{"experts_per_token": 2, "batch_tokens": 131072, "dataset": "wikipedia_en"}
Below are experts of layer 9 (counted from 0) of a mixture-of-experts language model. Rows are named router (the router's row for the expert), down (a neuron's output weights, with its number) and show model dimensions 0-127. Each number is 128 + 32 x the weight over its row's rms, rounded and kept within 0 to 255. Numbers have three digits each.
Before each expert's rows: a language model's description of what the expert responds to. This comes from a sample of Wikipedia text that the model never trained on.

# expert 11
What it handles: Vowel-heavy inner pieces. Inner word pieces, often a lone i or un, et, qu, in words like Bibl-i-ography, n-et-work, re-qu-ired, Hib-i-ya.
router:098101161100084147089105113101160148121110151162138066141180103125107121140094074141152142077118095088082097092130127081077142108224130123162120100121117166167130120143147152195129194164105146224106107122115153162146143119135159128175131180138174086168082126134107153096084196094077122127117147161123112157090100094149154134178158091130128102120149085086106118159157141192120124158107
down0:137058095131075144115092153138137185135158131162079166072150106130145165159092171136087100131089132165113125117168126140100092101102107119140089141083147118110131126121124155131089064193133087072116095058096134128165134156071188080150094165088137152083162144105116110226158157133152137068129108129148159136113079152065133153152130139151065169095114076129123138170148171100135125122121
down1:089182147140138130148128084115113113126136180193124078072101166165132098055155162130091131163143173173134093105131094115077139145157187078104126144233131093101183122088110142196103117113111080096114139137090085089147104119112168150137121209109151153119115121142133165150127127154095164086144124064120111070081092145121112134140110065105132156128166167117108104115170112109142115126086
down2:082158130118101083150133118152122156115155103064114067152114146119118068140163109127152144075095122176103076167152149151107048136071128152178078087127146133152138143076141176088107114160175116175166115179073173145091164122094080124117115130152164101153137130108137188092157138155090146118132130141069132131119128095139130156087124061111174155151106166184184129108137161170159163157069
down3:092144141140182094078123129189126160165138112167102196116152111136137172125074155138155111109124111120118136142131090165145079084152127123120178078100130114141156137110112119105084154154110089085168164177182122142121134128099138117143110129142173155081123192140135084143100142103147086141111083147165117074063133140149117078136120193102064060179138120097061106162066080111111120208138
down4:090057101096099111090105074108077135129128137142172158128103104124149147176159117126181125130133138149088190098097116160131112147150146117148124089135155104152129164175131134185146133121160135149146178206124155139136114130144111182144118169172125131130132148113141144146148161106114165151141156127000155077129105109144159119078140159156103154071227160135091143152118139222124141133090
down5:135103114073136091168171116121093124140131130132098143138114118172209107148125176106083133082166135107099139190138071087121091074196142170144152119123121094150093066169126155092165145120114120104161131144162176127092108138105128118121180177199158173120101115145114061115093131152094082085150118132168099159164132112182105146120184128147160155152173092151088152169100212094141133137108
down6:081126104107145110199122154102087130127074158141145075121073144135144111183209133124170094154176168121081098074086051119148151121096140152168167132152139160116130108137133065163094148160148073155150137098060120158132123117119132126116076180055119091132110098121084083136132106145140137124144127087174130121205113159141181107139091163100132136160146118163126081108116081114114192108119
down7:145101077144184099102086116146112135162080154132138121151129141074193117141144144149126105171143153139111128162139167112136111132165079106169110028119124126153128083169104119112120106100154135139072098107193155096139089147093150190163127145051131120168153123081138100066102075164055054129126124077047158091113129107104129081136126112163139120098128118155140152170127177129151104104151
down8:167116138161133137166101125121123177071118098128148092193125118164108102111087175187189157122082104102123110192083143149130155117108209106161182147123145093120132133100121083078097128177134137174095131081142185141108157204088161156118110164073145142141071129130142046112142143188115154141154079107126136144098135127134146108119131162154104124099101166086139114105147116201119192141152
down9:116134106147128179119106139152127088151136078151120117093073112153115156130169128162092124149144129148061172110124179118109175128106177121110143134150155094207136171111088125157172120121126170127164182182143114188076134131095169177129152151086105147143141136105149153150179142051172137178160085152172084160107132122097206119118152202142141060128178171107100100132145096131122182143109
down10:117107103151129101146100175142090166117154154151143071174187082119124131103107050128126205120137152079128106092099126157102120110139152109162141149164073164121127144145138166117134062086164050123144124127167136132181112101159128140139160128157121174165174130163151105127067082142151115126135079155103041152099143139096190097131140170116090142114137126165125170085203177156139111090083
down11:110127180125158138144112155134172068127133119116106118149151076122116167102090128051095139131134106080072141093123128128086142186073113158199109183160074147112102094117109098154084145167120098141125067117128082107171118103158131132166165095088123136082076125161136191104164127161165155132108128145109075176062108124089088067106138123140098109095129124099180117115125073108085184177126
down12:150162162127159097185154169201157148133107070121191112124127122091123146109094121085101198126062102058139117099179131153141128154104157059165115155094068103176174167115082177076134128100098109126130149107112114071090144130101144097125134079121138111192168095153088104129140074128173164131113153130122122189139103146148120133145140143104182108112133145131144162135109169156162064179143
down13:151105136105174089113147126146115091102184148154111066131161146210090186129176142118124124163148089089095127102160160149110099131130107145084118117117142141121093139159092221140145093116123097107147201085145165131075091135094113172140122097152140077128109144188052125129151216134118121098145132149166183092101118074150098121113156121144123117121144125148073177115084185122076162102128
down14:119129157121080117155161083133132172171123110123131147106087047114115108130079125131137115115125149163120119178050167154160107127182158139119115124151146141130119110150055109138163151112138176163132178148191151093165118113121153081138150111144046093092107032129079136137117134123112125142112109178085095134088099115108096158125172208145173092150134154120158106085130138182218138116131
down15:114144110223130157110120079108097127167084154152165081149109158119116125114102115137076158114136107149108180104111181095139140130124196157075126158110169107172084154147153077169165116175116115064120156067092128110160136181123113153111195138148049104099063098092109140150154143109115133143081139110124051085143134139151083134114160162088149158107105172084141167132086104133155147127101

# expert 57
What it handles: Mixed pieces in tables. Mixed pieces, notably e in forfeit, amily, ore, se, plus spaces, pipes and units in stats and census tables.
router:142098124101158138074154149125185168113094165158147065162144164077114206093132109131152130067130123111086102109157135102111104105141107153179079120151143156126147167131143176167079124137063154156080060111113116081106110096082157115108118146080120099124098077094182129080145167071117130153152126138112092153115078105181083147156121105154147103101100106134166160139166120174062071096128
down0:072122154157140124092087141107159124145109133103184108131112095136100060150104126134100137104065156119120116124156136110069134103149138139083124107169113152133139137068193150071105123090133090119165131108118127093099116164107140100193139152149131211167092128115127132079140162152184103086096107052089108091119186143126195094103139063058170107139172138094118105130108129112095175195137
down1:129159112073112099144097054117173097098119128154143131106118077176128167124119156125126090138100148136170124145067089157106100158142140168124170129138143126117060146208077178161116119099144122124136117151152107175143136150140142095048150109134050122140141174087088132117174145167098096194133122184123200136145134133082088088137128142156106142207109106169113138105104058111100116166163
down2:118157080176137214068106074120105124140148099173179162069152102092175126144077133123114122080143108125111154092152130140100097131110115118126098137135108132098075140076112105075142128090113106139079128117128079114166158133098140145169155111127103091145160141142125106029095084158124087113094122138126063132169096159137136162144155169126201128206139130152076175124101115119177084177116
down3:119132121158142117115063165120109109091150098107169122128130112132160173128162119093080100061131141126116160096113132127160188170126096110137139151128150104078151113180139162131106168070060106132151115210086070203100125100166153177073179123081143143159191127143093100118139120173164090078082132133188135163100125111161112101121114112160116086111101115192111144162167123168186112131124
down4:147142150154161118152172165086150134052100095132140158162179099072147151154117171194144112156130085087069093101131176142169104124172130157153124099110169110124098094182168170174134140155117147127125123144070139139171158103059092057140123151168128121101144130182146115143143188102189156106146155085155175086165165186111104088119096100148167179124142116170158138141172147145147131155124
down5:109113183138106108141075146132146154202130148062119097098150161122133177135123170141065095130109147132138062129097174135133144181113119119140138180099152063017193116117132152160180135167145161187144138169151143131198152098111132133137125086128142111130086185118133073153178137092147110113136102117134183139122138140101163072108111189135133104145174183127129139121088086117138097139143
down6:170048121127025132096129184093140095045096140122184163101117118147099119135106137114145108109102103196160148138099075147154050176114067079083124131174104138147165133099071105156095103100122120147135166120173124136159098100151121128110070111101134156138124114130104142158127101061151130091150130069126131145127142194136112153093119143139163140113120121133068126147197129187123102133123
down7:100142143151050085100197117071142131133112124135164157104113170052156113139118125086115115139094106123126152134103157131173142072173184169167141121148055134098109134083127106121144124117106170161121158155085087063148137154135137145122144159077128134091152101138129175158143169148098144069107105099062181085099095179135137120172114163103068120110152105148111172138085088183069129166148
down8:123089043107100145139153182115139147137149157164106126180136092133155187116135134082080071143115075138154146094085126092117114143130144139076136131093142154150107111123170164180186114171104064162121064118072088107126110147112111095158178140117118140137139104115177101162054109153192152148079116143155179178119150120146118062081086133127100122135134130186157132149095125102172158191124
down9:124112060072197157183085133126106106092069082219061095139086111141155148145135174137116095083153158102118162116085123145088168197053109142107130137121171126103095127115089165073120117194145094117164141094159101099127097149145138176134106181099102179130118165147125067093138063135120084124105084115118151142132116127090133147126095109083121128127138121147138170175138124127089123110116
down10:177122175115136137138076136121136100131132191116117064173140104057146163092142153155151115156062106147176108110161105156103114171146119134084128130140087128133179112097127137207142120123083125152156139110154108190125131114122129153125142040105178145188148114113168088145125072067159118239105160156145095162105105120167102124089124175125152113127102180167127102112137187122116121105144
down11:122114121161071126146124147136124104159136136133122151168110116117158180142082141074167109045144157120162056148127094113116185119168138086105103113100074164096119145173142147106075163165175165113144158089171136068129197127143089139166130134127099122102101146113129163152063123126108097143130107053079173127118124134148137083133171186133142101115102187079105062144149151080164132161186
down12:141137115106143126090110140103154123126108130127056136138119151170095131144121167108116150130090108099170100070066194117123161085147099104106109129103121083162092089092089141110103133156120099146127111163145126146041139119157109140186131031092181194192139092128071138179162119180120198129141118140171157180117109119148147116106114106130115081186160104172101107112119130132136173099195
down13:117086174135143131136133068129151169114115140066122133092151169122109142082121153159152131178142121160155116132116108122089181085149097124071174115117117163080174092155113121123135138140104094105090069147107154222073130134185176161147094132108150114163116144167106117076156145161143099172118034109133165123107116103144176093106112088104168122135119057150107094102133060146166156103066
down14:125031106173095109083114133132149101142085079174138119130057092123141134088115141123087219159163160120096171170144139130180140164171113137112065111123092110127133153131119134118143132132129098109118173075048135148115102061167108218192110076152078097109129186115106139151107124110119130053155122144135135111146084143128147146114137167145102140098078143134108103124101167120130140098150
down15:142136102181164127087080089125069135132088114144153177105144106142098135164130093144158186191068100110114142124072154185095125134106122169127101110120125137145141120153177140145139117141136083105161099111081042109145130165120077175064111169152129087134099124113144079101131127130075158111077090117097057094147149089057110101095143108118156108089145118114204106075095079149126157120147

# expert 7
What it handles: Month names, 'ig' pieces. Month names in dates, especially in tables (October, Feb-ruary, June), and the inner piece 'ig' in names like Abigail, Marig-a.
router:148127139093141119056133171139159222070124162168150094131141111129098168132171087183120129116141105122097110115117057078129128121168143074152104062163121139204123102200131136118137168137145147171114105105148129138124154141118174194106169194116173106105137093109130146096165151107066173149111146183094112154112089126134119128174165117126111097120105080129150137152134193173095105143086
down1:152150160129156140094147106131108081158158173087178172107105171130184097124128126087167135161125150143196179093130091132132068144150156149106133084113127128101146188125146188113129140123171145134230132116108185139135141104159165142137086120116143153117199088134089135121177151117051172140097134136157173123149101102088165113114084113066118130144147188149105163197125118113174103140077
down2:177081169120117124113147108123100086140101143090191088114170144086081096189169125114163110129072159121166175116109085080141157132184124106131151125161156091123148090126101107168130215123116109072103140138102106109169102166134134120059176097143110105101132118097135141178137160163114160131169101161138220086115139130097126195191114143101146085168101145115149145156108119097162074163118
down3:134156092130147186093179156129145118124150125136164107173144110156225108119079162163150170077136116120184106120098180115129124185166125181136173101167155177133180126155086169134076099108138153135093163173094105107120151107144127137138143119124164137163083101180059113144166132132190148155131157161104147152162126154059117149172097128148108200143109163110152085141176126125116185116176
down4:100136152076136114165115202114129111130082083132140102203114151126105091098075135121079067121124050174123121156116086168144088154164167094087084173130099136084077163131099061144138137135091151130096193155181107109092141137116124132059142096163139135104136070102171135130148137113109101139117117167096126115169143106134136115104141087139144130151081154097112121171129219181175102136104
down5:116101134110111016118113156170182183168077153137139127084108173132178175151158142110116155183101158080182122140103166096188150128103116117112093119167106150138118116127134098073172149132140137105105148120094093106123096095152113135126089220159144130130124073109105092167141112062143176108130130129081116094144120160118066124140112133152160058093153121150091153155105191169129142115169
down6:082099075113143087110168105137213094111127091088089132101203120113163146168145110113123065161134095134178083085139087110100116135093087117130123108105146142132131109100150129124122098131107106122117093047110166133167121129161166148103125158205069137144109079193127107170185099203132136137164191101157101099109106142132156119126162141122123077117107116169133174128078196125088147137142
down7:108153136127096156148143181164153163140092112147065106107174120099123165175144129115163169154142197107112107137134099069167169148185111103126103093159082172081166097083099081137053083089111111122064123116155130091196143143134140156109123128140100168150117106168146154157085108179131190159100150112128144157163123174113142157092142138144079089181106065071111111136139117165188135116116
down8:138190152075161154162082111174197130113125135195102148117093143116120104159103129178126048114098155128081102166120120112116147101170101216132148088105094166129135103111143102112050122106147134091090145154152175117141152105156085149134135130101168068109117156126086103137107169085092047175138112099080121137144051138150144077117164118168075143127131091151138139165142161135141095131103
down9:153116124129144129164109136148165106079116119180077154182048125160087104131092150153164202136104127115139190131085144112120139094109200122114163172205140109114185115118089166157206075144111164225127172149060143122122141144125117107082154165157098105173121154117094127151142178091163162149120110143083143160106134157124141065108144154145088125108138140169119128147145112159146110113107
down10:110116051166147099109143201105096147111076108128065145093152095138067083087115134102114137128124090223118148175149142188140166161156090061111130113097140177117098166124100122131134116132084119172138109136119121123146120144073132124105166137095084108107079060151163188179112123153118082158137070128109167161112136143076093168113163121113143119084149179156172131114105134140095183117146
down11:065104103144144047089126164108141136115094162094080131127108170132094059138126130118181140123080132096131145121108141112093114160105143127126115116070070142075103132133128084085166127107124073142181144160086146127159083055154130082090131108073165113165107079122166184105106103161148145181106117138097140132134160172101154106153135078118157146138188156043090153181142128095097109165149
down12:132105107080210127131113121111162121152148130160193119163186144169119131114142122115148166119167092165097165134149131103110107107128094148152169167132101177082089188121142098146130156085089085150065062135165133115121122097104166096142163128110115162154078066094158149144111137124115076131133098183141118120160094106106115052187171096114051100125086198111168157165114125113091088111124
down13:137102141057142107093194097123147179048124119173151053138142132138080047151136152187163190130155168127112177085140146161103160167111137132126081135141140146182102169166149117121113116134093131140130165130125115091097103082176131119159095108103099150160104165121129131154094143103125199130071159097167123086104092091127110113107174125173166058093136073128091139124175138160121123128103
down14:121138187095187141152110100181079106130166090142136144126067092118090144126131138150162162049118162139159099145146112155143146126121137158100155153153182120084154134143196179152159100141145088138122118201162123136047154175087190147126153121124109119108098129165188147130140188117198147122152118131124098142106127136151117132166098199170205103132116121138066120082094122088120138139084
down15:102155134178122159075137119153150081169155177149109185146107147151128139172161126151088157139104126150156158086138091116109105096158103112106128112206137177117078084111127129081088113110184124239122141151123092176107093110168121151168159072127122171125122161116135143181100124173139117098101150157153121182159146111103125161130147119083133116214139158105074134126142139086112087065187
down16:100130119110099096144107126115161129150120139121107142137084144105125110146059116084180123151140126091126149134147079091094106191109077055128168127105095107171098104099088122130170168129123119109120134142188104139120121175111148134085081140046147101081158140141088159115094103136206177117112137068138093132130170101127111109127130100105122228122093197110150120082157131179081169154060